Weights of a small mixture-of-experts language model, trained from scratch on English Wikipedia: 46M parameters, a variant of SOAP for the experts.
Below are experts of layer 10 (counted from 0) of a mixture-of-experts language model. Rows are named router (the router's row for the expert), up (a neuron's input weights, with its number) and show model dimensions 56-111. Each number is 128 + 32 x the weight over its row's rms, rounded and kept within 0 to 255.
After each expert's rows: a language model's description of what the expert responds to. This comes from a sample of Wikipedia text that the model never trained on.

# expert 7
router [134  90  99 152 147 143 125 117  39 106 153  99 160  63 108 148  79  90  62 160  87 116 129 150 151  42 140 142 113  90 107 120 145 140 172 113 162 132 153 129  68 110 153  84 101 132  73 125 126 177 152 144 126 160  97 116]
up10 [132 184 157  73 119 167  97  64  89 131  81  85 120  94 120 166  67  99 158 165 113 128 118 192 117  66  56 172 116 165 129 179  68 159 168  96 149 131  81 206 137 131 137 111 127 138 114 153 164 175 123  71 187 154 136 118]
up11 [153 140 131 146 101 117  99 110 120 205 121 135  87 156 161 101  84  97 134 160 156  95 136 113 134  59 143  70 106  79  92 134  92 119 137 109 115  67 106 167  69 151 143 143 142 117  76 135 161  93 161 145 101 199  95  99]
up12 [ 76 125 110 117 176 139  81 137  85 132 104  99 129 114 115  68 195 144  89  95 139 148  68  86  93  97 133 107  88 169 170 187  85  94 135 145 204 167 154 123  68  85  98 169 165  97  98 118 185 106 150 137 118 137 130 133]
up13 [113 135 142  79 160  85  54 146 105 147  95  85 154 163 114 148 117 174  83 175 105 166 134  47 155 125 146 122 143 143  75 171  97 157 110 169 133 113 135 124 119 136 138  81 109 125 151 143 130 167 154 130 127 180 142 115]
up14 [169 179 143 120  41 107  81  86  74  54 131 173 115 132 202 198 104 127 142  95 167 149 167 152 131 125 127  51 105 130 117 115 162 105  72 131 130 128 127  84 161 149 144 154  80 136 176 123 124 124 111 163  70 115  65 155]
up15 [166 122 162 133 141 142 118  89  71 120  52  77 162 103 142 150 137  94 112 187  91 187 109 119 192 157 137 141 117 122 178 159 154 153 107  71 134 156 138 107  79 121 175 104  91  77  91  96 141  57  82 116 145 130 162 132]
up16 [127 165 116  97 120 142 152 121 113 165  76  89 141  92 138 111  92 108 132 109  72 189 111 140  69 123 127 188 141  76  78 177  44 141 139 125  72 112 117 157 134 125 158 137 124  79  89 122 150  95 110 146 111 144 137 125]
up17 [140 124 165 130  97 104 136  89 123  87 165 126 153 131 119 151 115 172  96 166 100 152  90 165 141 142  52 102 154 132 141 124 164 124 134 120 187 119  78 132 192 159 135 141  84 146 153 140 116 159 212  62 106 138 166  76]
It responds to: Sentence and heading ends. Sentence-final periods, line breaks and == or = heading markers closing a sentence or title, e.g. season., Normung., Route 37 =.

# expert 3
router [125 116 125 158 140 106 101  44 136 117  94  86 167  68  71 133 155 117  81 116 147 104 176 104  96 121  74 127 139 173 125 184 127  90 118 105 157 185  77 135 114 165 187 135 100 170 111 147  93 184  98 150 113  96 108 128]
up10 [105  50 110 126 121 154 127  79  72 165  66  50 140 122  84 172 165 151 112  91 132 125 131 155  87 158  90 113  94  80 124 159 114 134 152 167  86 125  71 180 111 156 132  96 149 137  88 203 152  76 131 123 131  78 140 178]
up11 [133 137 120 158 141 124 102 125 141 151  81 102 170 103 151 142 127  99  46 147  87 109 151  87 119  76  95 115  92 103 116 119 149 122 131  69 155 111  42 120 131  26 112  90 148 128 171  61 108 190 115 181 117 136 110 123]
up12 [129 167 103 134 106 126 113 135 114 153 170 119 132 116 127 119  79 120 109 117  81 131  88 122 121  88  86  69 135 100  92 129 101 146 174 123 145 101 123 117 153 142 175 177 115  93  69  92 136  78 143 143  93 125 246 193]
up13 [160 155 123 106 124 119 149 142  87 169 111 145 187 112 117 140  97 131  95 155 118 101 122  85 144 153  84 156 127 149 147 117  69 155 102 104 115  62  79 110 143 138 125 125 163 129 106 118 149  83 137 144 116 193 157 169]
up14 [121 104 107  75  94  78 135  83 169  91 126 151 129 117 154 135 111 152 120 142 130 170 200 146  92 141  94 189 128 160 170  99 127  94 172 115 110 137 141 107 140 117 153 109  78 146 106 203 135 138 106 136  94 170 129 140]
up15 [ 96 186 119 169 133 100  68 128 106 102 115 117 148 136 119 143 145 141 154 124 107 118 167 143 118 134 101  96 126 141 106 133 140 188 121  93 159 151 135 162  60 117 140 171 145 148  98 197 173 139 138 183 141  85  51 160]
up16 [184  94 144 128 110 146 127 118 138 111  64 147 154 117 125 141 149 144  81 115 156 191 143 126 126 165 139  83 139 102 191 164 180 193  65 126 118 120 112 102 109 136 121 105 171  93 173 151 133 145 131 134 128  98 159 133]
up17 [215 144  97 137 104 130 142 115 105 138 130 163 111 135 147  99 171 120 118 126 177 158 182 119  81  98 111 205 124 172 147  82  79 121 108 111 107 155 136 144 148  91 115 121 124  63 143  91 130 147 120  90 145 168 110 133]
It responds to: Statistical function words. Words and separators just before numbers in census and statistics text, such as density of, Of all households, more than, plus table bars.

# expert 8
router [ 99  79  93 159 108 125 195 125 106 112 164  93 156  52 124 125 186 113 100 110  70 157 153 119 137 113  94 187 146 103 132 135 146 125 101 111 107 148  91 129 122 175  97 153 183 149 120 178 130 136 120 106 137 122 138 117]
up0 [ 69 143  70 109 123 125 124  99 159 117 123 125 128  80 118 129 111  66 217 153 121 109 150 105 162 111 118 133 149 168 103 126 187 128 149 130 110 148 108 138 149 186  48 128 131  89 120 149 133 150 121 117 201 124  69 104]
up1 [114 112 136 129 129 139 173 162 158 118 113 110 144 177  95 169 127  94 127 145 119 126 173 131 112 152  84 211 185 117 151 115 128 166 154 150 125 132 151 141 136 151 125 155 138 129 151 158 199 105 137 124 124 109 122 191]
up2 [133 162  86 199 121 111  79 139 128  71 149 137 111 114 186 108 120 127 180  67  93 138 133 180 113 107 118 134 151 125 126 146 134 174 110 124 141 120  64  88 113 211 116 155 112 191 114 191 131  94 133 152 131 119 166 146]
up3 [130  99 114 169 143 114  93 133 141 121 184  91 151 109  82 134  87 121  90 130 137 176 126 132 121 140  92  86 113 147 162 160 124 122 117 127 145  93  98  86 168 151 121 173 130  99 105 109  98 103 109 145  99  94 183 110]
up4 [135 143 132 131 154 176 158 114 101 150 110 130 122  67  58 118 130 144 153 112 147 178 119  96 128 149 207 115 128 125 137 172 120 110  89 124  78 115 147 123 122 102 124 114 124 150  89 137 114 141 145 128 103  65 104 134]
up5 [111  83  70 125  99 104 101 159 132 100 127 142 130 113 117 125 177 134 135  94 196 139  58 142 137 136  28 175 162 128  71 171 166  80 113 141 119 185  71 111 134 134 127 138  78 182 147 109 137  93 114 198 166 152 162  97]
up6 [205 147 157 135 148  89 125  69 116  94 166 109 174 100 179  91  47 162 124  97 128 121  97 110 126 168 177 178 140 159 172 130 129 111 203 146  81 112 143 169 121 119  96 109 126  73 104 141 142 150 105  84 127 143 134 149]
up7 [147  79 138 122 104 139 112 140  82 197 129 104  71  91 158 139 111 127  82 127 156 103  22 159 197 125 182 146  90 125 120  86 122 104 118 119 101  85 182  96 146 202 154 125 134 126 104 123  89 109 113 145 126 142 131 132]
It responds to: Institutional and place adjectives. Words in names of countries, institutions and regions, such as United, Royal, National, American, University, New South, plus non-Latin script bytes.

# expert 1
router [155 125 112 161  84 111 111 161  84 111 144 122 160  86  89 162 170  84 147 184 124  94 141 127 138  93  85 115 109  92  98 125 128  83  75 120 129 166 133 143 167 155 167  86 122 131 104 123 120 155 129 144 142 138 125 157]
up0 [152 111 133 190 134 116 128 161 142 146  63 142 133 187 108 167  87 107 130 158  65  61 129 136 145 132  92 142  45 121 132 120 147 112 155 173 134  51  96 162  90 145 171  82  78 108 164 176  96  62 183 150 126 123 202 143]
up1 [100  86 139  95 141 158 189  40 125 153 140  78  92 197 133 205 109 108 158 125  47 168  99  99  88 154 129 141 129 140 131 189 184 125 105 160 162 106  91 114 153 152 147 129 112 100 132 105 115 147  94 124 112 104 143 174]
up2 [148 141 121 134 161 155 123 138  74 175 171 153 146 117 124  91 128  68 127 103 107 136  82 108 164 102  93 157 137 114 149 158 114 146 139 105 142 159  93 111  92 120 129 155 143 140 129  72 115 127 129 143 126  42 131 182]
up3 [100  77  69 126 111  84 117 107  93 152 137 149 162 125 116 146 143 166 122 194 102 146 139  82  96 143  99 149 152 139 200 108  82 116 101  95  98 119 154 118 152 106  68 108 152 131 109 153 122 141 156 128  59 117 183 149]
up4 [158 153 143 141  86 135 100 168  60 115  93  96 124 125 157 148 187 119 120 146 105 167 114  80 122 174 144 124  48 102 107 144 153 116 145 112 113 116 159 142  99 101 166 105 115  93 122 138 107 145 114 163 127 105 220 145]
up5 [107 134  92 117 115  61 106 115 105  96 148 118 177 182 130 121 123 106 155  89  97 120 103 147 159  92 118 160 183 154  95 165 116 141  92 139  67 114 152 150 131 144 148 136 116 162 121 105 128 126 143 143  46  65  42 110]
up6 [115 131 161  99  61  68 161 160 126 171  66 111 159  93  84 101 107 158 121 141 104 132 171 138 181 121  84 126 125 183 112  96  85 163 106 102 130 170  97 121 140 159  80 132  72 132 118 131  86 104 124 134 179 134 146 118]
up7 [ 81 170  94  76 126 182  93 164  92 118 178 167 163 122 131 167 145  74 106 158  58  93 175 135 103 125  88  78 128 159 160 129 151 110 115 117 174  65 117 130 191 166 103 112 114 179 120  91 105 142  90 173 117 127 161  90]
It responds to: Sports leagues and clubs. Tokens in football and other sports contexts, mostly league, cup and club names and career tables, e.g. Premier League, Segunda División, NCAA.

# expert 9
router [123 149  58 135 104  84 155 127  86 133 119 121 159 124  79 148 129  90 124 153 141 138 112 144 141 105 136 155 149 135  60 148 183  71 143 136 151 102 118  63 167 205 217 157 114 108 126 175 145 180  82 118 116  91 131 130]
up0 [149 127 129 163 163 158 184  70  93  97 176  94 152 134  82 141  76 106  70 135  68 204 117 155  89 182 129  98  89 130 111 140 138 122  60  97 164 172 107 140 132 126  94 120 116 109 165 114 141 166 107 178 108 111  91 137]
up1 [166 142 104 108 194  42  61 122  84 123  89 128 118 132 112 113 109  76 113 100 153 114 136  73 138 123 107 118 119  97 155 112 126  90 162  66 136 131 128 111 106 124 115 122 104 143 113 150 109  70 157 114 138 187 140 108]
up2 [ 32 125 128  74 145 102 120 126 140 124 157 100 221 155 109 143 165 155 100 105  85 209 125 131 157 126 167 144  91 126 147  96 114  82 119 179 150 122 149 154 132 157 158 162  51 132 119 146 160 119 102 140 129 168 133 199]
up3 [148 126 118 152 131 130 153 104  88 177 112 150 164 165 143  72 103 182 142 116 103 171 103 159  90 130 113 171 141 155 118 109 139 139 106 140  85 148 123 129 137  84 157 112 161  80 151  96 134 159  93 121 126 115  92  99]
up4 [103 142 123 135 195 144 136 112 109 122  81 174 190 125 113  91  62 167 122 114 130 145 135 178 125 104  85 127  62 125  99  92 106 120 115  91 122 159 143  79  93 128 183 141 141 120 138 149 104 187  99 132 150 144 146 136]
up5 [189 119  86 154 120 129  80 149 114  62 132 154 129 106 112 124 124 168 129 138 172 178 114 143 144 107 130 151 150  92  75 107 136  79 143 159 133 157 113 115  97 165 206 107 171 150 104 160 154 110 125 158 106  94 150 116]
up6 [113 117 158 156 127  85  61 108  86 156 149 134 114 103 125 117 110 117 165 161 168  99 130 130 130 129 162 176 144  51 122 200 156  91  81 123 124 142 106 102 143 131 200 146  98 152 138 111 111 141 154 141 134 104 140 151]
up7 [183  87 101 122 153 131 132 124  83 172 110 167 131 128 115 153 139 131  97 106 153 180 105 135  94 145 153 159 126 113  96 156 153  88 123 148  88 144 118 115 143  91 226 169  88 111  57 136  90 147 135 100 107 131 169 131]
It responds to: Abstract noun suffixes. Noun endings and abstract nouns after an article or possessive, often followed by of or in, such as -ation, -ment, tendency, cost, role.

# expert 15
router [117 110  72 177 111 123 159 130  79  98  94 105 130  56  76 117  69 161 136 175 102  96 176 105 157  97 109 169 167 128 108 134 126 134  74 105 137 162 123 184 103 102 148  99 122 162  69 142  70 180  94 167 136 102 143 166]
up0 [ 90 185 116 162  37  76 140  62 124 120 133 148  96 141 109 115 130 101  95 108 147 106 143 101 155 101  68 138 161 109 114 100 112 119 132  99  95 136 134 116 136  89 131 124 112 112 115 112 132  98 193 188 116  97  98 178]
up1 [103 108 135 183  97 153 134  69 156 111  79 137 173  96  97 191 127  69 117 119 150 122  82 164  94 128  89 161 146 148 163 198 143 113  93 105 148 188 121 139 149  92  93 159 147 123 172 133  86 158  78 177 141  96 152 134]
up2 [159 133 112 106 110 127 157 172 107 102  74 146 147 118 106 160 125 210 130  54 148  98 111  76 124 109 138 142 125  34 163 163 150 100 140 113 119 101 144 143 132 157 152 110 142  83 146 104 111 131 156 167 101  85 138 160]
up3 [ 87 136  98 129  80  58 128 122 107  93  81  74 127 132 105  82 127 121 102 182 111 140 132 103 132 113 117 132 127 115 122 191 101 128 107 150 145 140 116 186 151 128 167 120 132 156  92 171 106 203 110 170 102  70 116 121]
up4 [ 95 143 117 125 128 159 118  78  98  86 105 138 138  62 116 211 132 105  99 136 165 119 103 162  93  92 177 119 172 167 126  97 122 123 145 139 140 114 137  88  80 140 128 141  59 126  83 119 115 138 102 152 110  97 148 138]
up5 [109 125  96 134  69 140 118 107 105 151 153 118 112  95 104 173 112 215 123  39 110 141 131  70 113 126 139 112 126  99 187 171 127 182 124 120 139 167  99 148 106 130 118 122 123  85 142 164 122 136 167 165  98 160 145 183]
up6 [106 141 177 161 168 141 114  95 123 143 117 162 102 142  79 141 117 139 128 124 113  95 117 103 154 117  90 165 129 133 162  80  61 137 147 142 157 157  68 123  62 128 118 127 131  91 149 156 159  86 140 147  90 120  91 134]
up7 [142 206 124 153 164 103 104  89  71 135 113 121 102  80 108 145 107 153 161 142 121  95 185 117 102 116 185 123 226  77 169 138 167  90 147 112 161 114 138 149 104  99  94 107 133  75  67  82 105  83 100 146 150 128 109  89]
It responds to: Lowercase word beginnings. First lowercase fragments of ordinary English words split into pieces, especially p, circ, exp, int, as in porch, circuit, intensified.

# expert 10
router [148 123 119 152 163 159 209  93 118 135 146 114 122  95 107 113 159 112  93  85 103 135 116 179 150  64  66 149 163  87 140 120 146 140  82  79 104 115 117 121  79 172 184 109 138 174 133 167 113 110 146 163 100  92 164  90]
up10 [142 169 126 110 106 161 104 115  97 192  96 133 129 150 177 126 181  95  80 143 119 125 124 123  74 132 133 121 158 105 115 106 165 117 153 151 120 134  87 154 173 135 121  79 125 139 106 144  52 142 125 166 148 179 133 158]
up11 [156 102  92 172 140 142 164 126  81 142 131 165 168  97 138 177 167 146 109  89 114 161 104 132 186 187 174 128 108 164 140 105 116 114 183 101  82 115 127 104 146 105 158 111  71 114 116 158 131 104 154 106 109 164 136 174]
up12 [128 145  82 104 133 151 108 142 100 146  53 125  88 111 169 131 159  95 101  97 181 100  68 183 152 102 106 140  75 139 147 122 188  67 165  79 144 163 182 161 146 128 142 174 173 157 148 135  59 120 164 110  51 111  98 133]
up13 [137 116 133 143 100 171 122  99 139 113 120 179 146 181 160 136 125 145 102 106 135 113 162 193 165  67 117 113 156 128 123  82  81 145 113 127 149 165 143  69  81 142 122  65 126 158 126  80 160 141 119  81 198  77 169 141]
up14 [115 114  78  90 102 176 121 109 144 136 132 136 116 138 173 137 136 164 107 114  90  91 148 113  93  81 129 120 168 115 102 145 118 183 137  36 148 139 117 142 117 120 168 130 133 142  96 175 159 116 142 151 164 124 107 140]
up15 [163 110  66 155 138 121  73 116 138 100 139  74 124 186 195 135  69 100 103  97 193  86  70  70 181 117 104  89 149 109 114 182 120 134 119 106 165 144 105 118 150  66 144 125  92 125  75 108 170 111 111 134 123 134  86 112]
up16 [126  81  53 127 185  56 153  88 105 122  89 176 165 136  95  96 124 163  78 117 105  88 133 143 139 168  65 137 136 150 170 115  85  96  99 135 157 144 192 148 154 163 118 129  87 127 145 121 125 109 123 153  41 167 126 131]
up17 [142  89 133 138  99 152 152 127 159 115 146 125 150 154 101 134 121 150 164 107 151 128 109 132 112  98  91 159 233 154 176 163 163 135  88 110 141 158 113 161 120 137 142 125 119  82 129 149 143 110 146 108 111 114 165 108]
It responds to: Infobox and list structure. List dashes, pipes, colons and field labels in infoboxes and tables, such as Genre:, Label:, Preceded by:, Succeeded by:.

# expert 5
router [146  53  80 125 164 121 126 122 104  96 125 129 153 100 123 150 144 161 106 119 110 150 137 157 136 115 131 227 113 120  99 140 102  87  85  85 126 143 102  99  64 185 142 132 145 145  98 142 114 155 174 147 144  89 161 103]
up10 [123 141  68 125  96  96  92 143 186 168 111 151 127 170 124 144 127 190  92 126 131 127  93 131 106 165 102 184 124 145 133 159 167  92  54 131 188  83 113 174 131 170 119 118 137 132  84 132 110  94 143 145 179 109 130 169]
up11 [126 148 105 115 149  85 137  98 151  78 112 147 149  93 139 109  98 136 141  73  84 126 113 120 186  72 132 145 119 160 119 179  67 146  47  88 138  93 163 149  65 117 117 117 177  73 141 164 144  80 127  82 150 131 111 117]
up12 [167 133 141  79 133  92 127 134 123 107 128 136 133 117 121 138 125 131 170 127 122 179 162 113 123  76 122 148 146 121 109 102 119 133 115 129 165 126 151  65 100 134 142 107 136 152 153 169 147 168 166  78 118 127 182 128]
up13 [112  94  96 141 166 119 142 109  80 175 145 128 149  82 152  60 119 153 156 155  77 132 135 130 140 188 106 107  96 114 111  77 118 128  93  99 122  83 124 150 172 115 114  73  99 134 145 126  70 156 103 141  95 116 165 117]
up14 [170  82 152 130 110 169 142 122  78 110  95 173 122 106  98 105  99  55 151 136 198 146 131 182 125 122 117  65 115  95 217 101 119 128 110 148 141 129 153 145  48 119 144 137 145 101 150 142 117 103 132 116 195 106 116 104]
up15 [115 171  56 142 137 187 148 148 122  77  99 117 120 132 132 161 133 125 159 142 116 115 149 147 102  84 136 135 125 154 111  72 105 122  79 105  88 126 111 174 172 127  97 126  50  76 132 120  97 116 145 159 129  70 124 119]
up16 [255 137 164 128 131 110  98 154 165 101 174 155 105 145 134  98 137 128 189 171 159 131 176 162 119 150  72 160 104 101 199  90 135 145 108 163 141 127 132 165 120 188 112 135 163 131 129 165 113 147 159 160 126 124 139 128]
up17 [139 105  84 154 158 136  84  98 113 166 129 114 107  91  81 146  96 145 128  98 101 103 108  84 122 113  86  78 173 150 122  73  43 124 212  69 127 149  81 114 161 225 156  88 148  97 121 102 128 134 133 164 148 172 102 156]
It responds to: Foreign surname fragments. Middle and end pieces of non-English personal names, especially South Asian, Slavic and Japanese, e.g. Balasubrahmanyam, Ohkusa, Galatis.

# expert 14
router [104 117  74 143 155  99 134 140  86  89  81 136 156  88  60 125 124 173 166 127 143 153 126 167 187  84 103 140 115 139 129 120 123 178 121 121 151 111 138 184 140 204 195 142 169 136 177 100 150 161 144 188 100 112 178 216]
up0 [143 142 124 118 106 105 132 122  69 125 164 235  91 142 117 134 160 155 113  45  70 137 109 101 197  73 142 155 152 137 115 144 122 156 118 135 129 169 161 143 153 169 111 129 132 120  93 128  89 167  88 113 112 152 165 130]
up1 [123  79 145 162 107 131  78 142 119 124 113 103 108 123  73 134 122  87 117 119 143 143 115  86 141 110  95 133 148 136 126 150 115 117 100 115  73 193 202  89  72 132 138 123 166 147  85  94 156 161 156 170 104 105 142 116]
up2 [119 135 118 118  59 155  94 171  93 162  99  97 131 100 116 154 106 136 110 153 152  61 111  88 180  87  94 131 168 120  83 108 129 140 137 114 154 155 132 140  93  73 145 151 125 147 106  75 153  90 149 196 132 144 183 146]
up3 [149 133 173 119 130 136 183 110 122 108 142 132 138 103 131 164 141 130 136 145 109 134 152 142 101 142 147 134  80 105 108 107 158 138 111 128 177  73 105 132 134 161 129 108 142 154 205 164 228 153 125 116 159 170 120 121]
up4 [139 104 128 101 149 107 103 125 125  89  78 145  93 163 158 130 101 170 122 157  91 173  75 158 112 134 138 136 178 206 102  97 121 190  74 141 135  84 157 116  65  96 200 136  81 155 173 101 128 240  99 148 157 171 116 123]
up5 [108 117 104 170 142  89 147  92 115 186  37  86 124 150 176 169 147  94 125 151  93  91 138 138 138 131 134 101  95 110  89 113 156 131  87 104 112 179 103 108 102 207 187 157 159 125 172 139 158 130 166 144 153 194 165 105]
up6 [ 68 150 131 139  95 122  61 108 159 102 124  69 116  81 145 135 146 103  80 126  94 136 122 169 182  89  80 156 140 113 123 146  97 185 127 101 158 189 171  95 109 118 192 183  98 134 134 183 100 208 153 150 104 131 166 114]
up7 [183 117  65 127 109 156 125 139 140 125 121 154 173  72  70 109 130 105 129 113  78 119 119  66 143 123  86 113 119 148  96 117  87 139 154 150 142  58 132 137 110 142  67 146 165 146 131 182 192 176 157 107 137 111 131 169]
It responds to: Directions and motion particles. Compass directions and motion words in route and action descriptions, such as east, north, back, off, along, went, moved.

# expert 11
router [177 112 129 145  58  48 129 116  84 123 138  89 132 107  36 144  60 161 101 124 129 168 101 120 149 120 117 178  91 142 129 146 104 142 143 102 107 124 123 145 129 133 144 147 131 160 100 151  84 111 175 146 137 124 100 199]
up10 [179  72 145 140 161 122 140 143 103 136 121 139 148 175  85 164 112 163 141 134  96 125 139 105 103 118 140 149 144 152 124 147 145 142 106 115 116 132 128  60 111  91 129  92 120  95 104 165 144  60 159 138 132  77 132  94]
up11 [158  84 133 122 154 195 100  71 114 106  99 123 138 160  84 130 207 149  82  74 129 133 146 170  46 162  80 154 192 111 145 151 125 100 137  85 118 170  66 160  65 144 102 161  74  87 151 135 159 168 157 137 130 119  80 126]
up12 [112 125 112 152 185 125 196 128 144  61 102 168 132  70 147 162  91 132 136  93 129  62 171 176 112 109 125 152 152 148 115 126 151 144 150 120  64 106 146  89 103 180 113 109  84 152 118 126  57 144 132 134  98 137  98 107]
up13 [100 151 122 155  49 143 111 103 109 161 126 160  76 133 132 129 132 164 195 133 117 128  87  98 111  96 135 141 163 109 122 150  52 127 136 129 108 147 138 126 116  85  98 131  77 161 118 131 158  71 117 134 139 104 141 151]
up14 [125  72 160 101 131  69  91 162 104 184 107 172  90 108 129 166  46 183 141 116  90 119 148 134 132 123 141 119 119 105 132  77 121 118 169 135 137 119 114 142 120 118 115  48 125  96  85  71 143 155 146 160 122 113 116 133]
up15 [ 87 153  82 169 166  58 112 162 130 146 103 110 154 123  67 176  95  73  91 131 145  99 122 152 177 118 154 163 120 166  77 154  82 102 108  96  62  71 166 110 138 203 155 148  90 137 114 115 110 143  86 129 136 106 153 174]
up16 [127  79 119  57 160 108 154 115 127 140 124 150 193 121  99 187 175 131 122 132 104 137 104 122  37 141 154 144 132 158  72  95 115 138 107 127 127 141 106 114 126 120  96 116 118  52  89 167 106 104  89 175 208 143 115 135]
up17 [133  79 133 140 137 121 106  85 133 139 144 131 113  98 122 162 130 134 107 130 139 119 119  88 166 157 144  86 103 109 145 152 110  93 157 123 119 144 138  81 164 171 144 165 126  86 174 146 114 147 116 201 135 113 102 155]
It responds to: Capital initial letters. A single capital letter that begins a name or word, often after St, by or a hyphen, e.g. St Clement, St Kilda, D flat.

# expert 2
router [147  64  95 156  97 126 140  80  76 112 162 120 170 166  89 177 119 156 109 122  90 211 145 117 132 118 109 122 129 165  95 136 157 143 151 101 105 111 100 184 106 118 227 129 128 220  89 129 118 119 125 161 158 119 141 170]
up0 [188 139 105 147 162 125 109 114 139 123 172 179 149 172 139 115 134 114 154 113 110 150 139 162 123 152 121 183  80 119 141 141 112 152 140  99 149 132 172 131 160 108  81 105 109 200 143  97 103 103 101  81  80  96 153 161]
up1 [144 126 171  98 127 156 151 119 115 153 106 130 121 111  96 156  90 182 150 145  90 120 142  89 164 117 132 151 149 147 113 116  81 181 151 118 134  72 119 134 122 118 203 142 109 124 136 211 172 164 151 102 120 179 146 222]
up2 [158  24 110 191  91  82 133  59 168 115 138 105 145 118  94 131 115 166 122 140 147 132 111 129 116 115 146 136 161 106 132 158 143 127 131 139 121 150 146 121 193 135 148 132 117 121 137  92 174 114 118 172 109  93 136  76]
up3 [115  72  75 127 134 141  95 182  99  62 107 169 136 134 154 129 136  81 126 134  78 144  83  88  75  78  91 143 168 172  79 163 142 162 128  83 152 116  64 143 111 122 180 157 140 138 150 223 133 113 196 120 162  49 151 118]
up4 [180 118 103 181  91 137 105  96 190 141 143 140 156 100 127 119 116 124 152 155 147  90 165 175 113  99  99 151 180 140 128 123 100  97 149 175 116 139 112 117 135 111 125 189 130 163 106 116 123 150 135 122 172 123 103  85]
up5 [120 121 143 148 106 107  75 154  69 137 113  78 146 124 116 133 122  81 148  88  98 100  73  83 163 103  79 179 121 139 135 174 150 123 131 142 157  93  86 108 177 138 141 132 118 140 110 107 109  78  93 144 160 219 128 132]
up6 [131  97  70 172 114 137 118 151 120 114  93 109 163 126 116 145  94 154 118 166 145 134 150 141 181 172 109 131 178 138  84 154  79 154 108  68 157 137 110 143 153 180 180 107 103 111  63  64 151 161 102 133  82 130 110  81]
up7 [174 148  98 156 183 166 142 119 143 108 142 150 106 130 136 106 111 113  90 102 109 137  82 151 120  64  48 125 154 108 183  95 164 134 176 157 138  89  95  42 160  78 161 107 114 121  87  99 136  77 153  93 115 152 115 142]
It responds to: Name-initial syllables. Capitalized first syllables of personal and place names, often Romance, in lists and tables, such as Mar, San, Car, Par.

# expert 0
router [121  99 128 100 155 129 122  97  52 134 132 116 112  81 128 149 110 106  79 149 155 143 105 142 140  87 118 173  86 110  62 118 134  97 177  89 130 171 104 129 162 145 163 153 101 151  98 119  83 160 159 184 151 140 147 161]
up10 [179  97 149 157  74 120 132 100 141 158 149 164 110 107 185 139 146  57 113 173 204 103 165 124 128 124 140 154  53 132 139 119 131 131 149 128 119  94 111 102 127 179 144 140 116 136 103 111 196 117 139 117 159 116 182 108]
up11 [178 123 118  95 150 155 194 149 137 143 147 152 119 123 103 166  83 116  93  64 170 172 121 111 172  82 138 144  35 131 128 126  71 136 179 113 127 100 124 155  93 193 147 148 116 134 190 159 100 118 154 142 145 170  52 130]
up12 [ 97  87  97 102  89 181 125 142 108  67  82 107 111 136 150 101 147 117 111 109  78 157 140 147 128 144 116 105 143  98 124  71 131 108 140 134 171 162  98 108 128  97 115 162 142 148  99 145 104 129 131 103 138 108 158  89]
up13 [141 104  66 125 198  91 133  86 109 147 108 184 126 163 155 115 132  72 134 118 146 133  93 129  93 148 149 137 105 155 121 145 119 125  59 139 145 144  65 129  76 153  87 110 121  63 115 106  88 169 123 110  82 160 115 139]
up14 [109  88 122 122 104  74  59  77  79 181 120 128  76 134 162 103 198 133 107 131 143 120 142 117 157 114 132 111  89 104 160  92 161 159 147 148  86 164 112 125 124  76 125 158 142 179 145 140 160 122 164  98 111  82 115 154]
up15 [121 128 156 122  72 118 144 152 101 142  60 115 193 129  81 145  80  88 180 144 104 188  96 162 136 122 124 151 156 155 108 109  67  72 120 118 101 164 183 127 154 149 113 108 150 149 122 114 112 140 166 110 124 108 119 162]
up16 [146 122  89 100 156  51 146 132 119  72 135 132 135 111  18 167 129 100 120 108  47 166 115 134  94 115  89 165  93 108 167 125  90 146 149 110 156 170 145 113 181 124 106 125 129 129 134  85 106 147 137 111 125 137 175 149]
up17 [100 105 100  76  56 110 168  62 102 124 127 162 142 157 130 134 110 163 162 133 126 150 145 186 116 160 113 109 134 117 114 107 216 159 166  88 183 134  90 117 106 135 156 158 167 119 116 144 113 128 128  83 117  94  87 129]
It responds to: Auxiliaries and function words. Auxiliary and modal verbs, infinitive to, relative who/that and subject pronouns in running prose, such as have, would, could.

# expert 12
router [182 118 110 112 152 113 143 105  73  49  77 119  94 149 101  94  89 126 182  75  91 108  99 179 116 105 163 124  95 145 147 133 182 145 129  87 181 109 105  85 125 175 177  74 146 238 149 150 129 104 142 140  99 128 123 154]
up10 [177 129 140  88 102 114  78 105 116  91 116 168 100 148 132  69 111 170 190  86 158 136 124 202 119 116 127 145 141 112 161 112 123 156 137  59 131 132 120 128 143  78 105 167 128 193 139 196  73 171 114 155 101  99 131 136]
up11 [143  62 142 125 126 150 158 142  71 130  90 100 146 125 152 139 141 174 153  87  91 160  93 173 120 116 107  67 106 148 132 182 143  97 149 119 142  99 126 131 116 147  84  59 102 176  97 117 124 193  80 174 143 131 112 151]
up12 [149 116 115 158 130 112 115 151 103 124 149 183 173  88 117  83 162 150  67  79 159 143  95 202 112 126  97 158  69 156 148  85 147 124 131  99 160 130  91 120 102 104 156 126 192 101 112 133 113 116 128  75 136 144  95 153]
up13 [137 105 134 155 115 155 128 100  30 130 125 158  97  81 152  68  91 166 144 127 102 159 143 106 107 152  74 124 143 146 118 148 126 119 144 158 114 128 132 112 143 104 106 142 119 208  85 115  92 135 162 107 132 103 139 157]
up14 [ 89  99 168 118 136 176 116  85 137 118 136  88  96 198  80 151 123 159 112 142 106 143 143 176 203 146 120 142 147 112  82  85  80  98 137 137 128  75 117 111 139 193  95 121 114 139  88 113 121  95 132 152  94 158 131 160]
up15 [166 118  75  91  83 122  97 159 100 126 129 118 152  92 131 162  59 108  97 190 125 103 113 145 118 117  82 124  70  99 150 119 164 151 175  90 180 159  94 102 146 114 103 167 128  89 120  71 171 133  91 122 169  97 160 135]
up16 [ 93 158  65 136 133 104 149 120 174 157 123 112 152 115  60  66 141 132  54 105 141 111 162 140 184  71 119  90 160 122  86  57 169 100 127 126 127 171  66 128  94 120  64 130 121 160  84 102 175  91 135 128 114 142 164 133]
up17 [141  81 151 170 119  77 124 151 167 123 114 140 122 126 123 114 151 182  87 157 200 179 130 168 192 115  96 153 129 180  91 177 111 129 119 135  97 149  59 159 148 149 119  95 186 103  83 114 106  81 117 100 112  82 115 107]
It responds to: Role and status predicates. Words after was, as or is naming a role or status, such as became, named, appointed, considered, as, plus stray lowercase word-starts.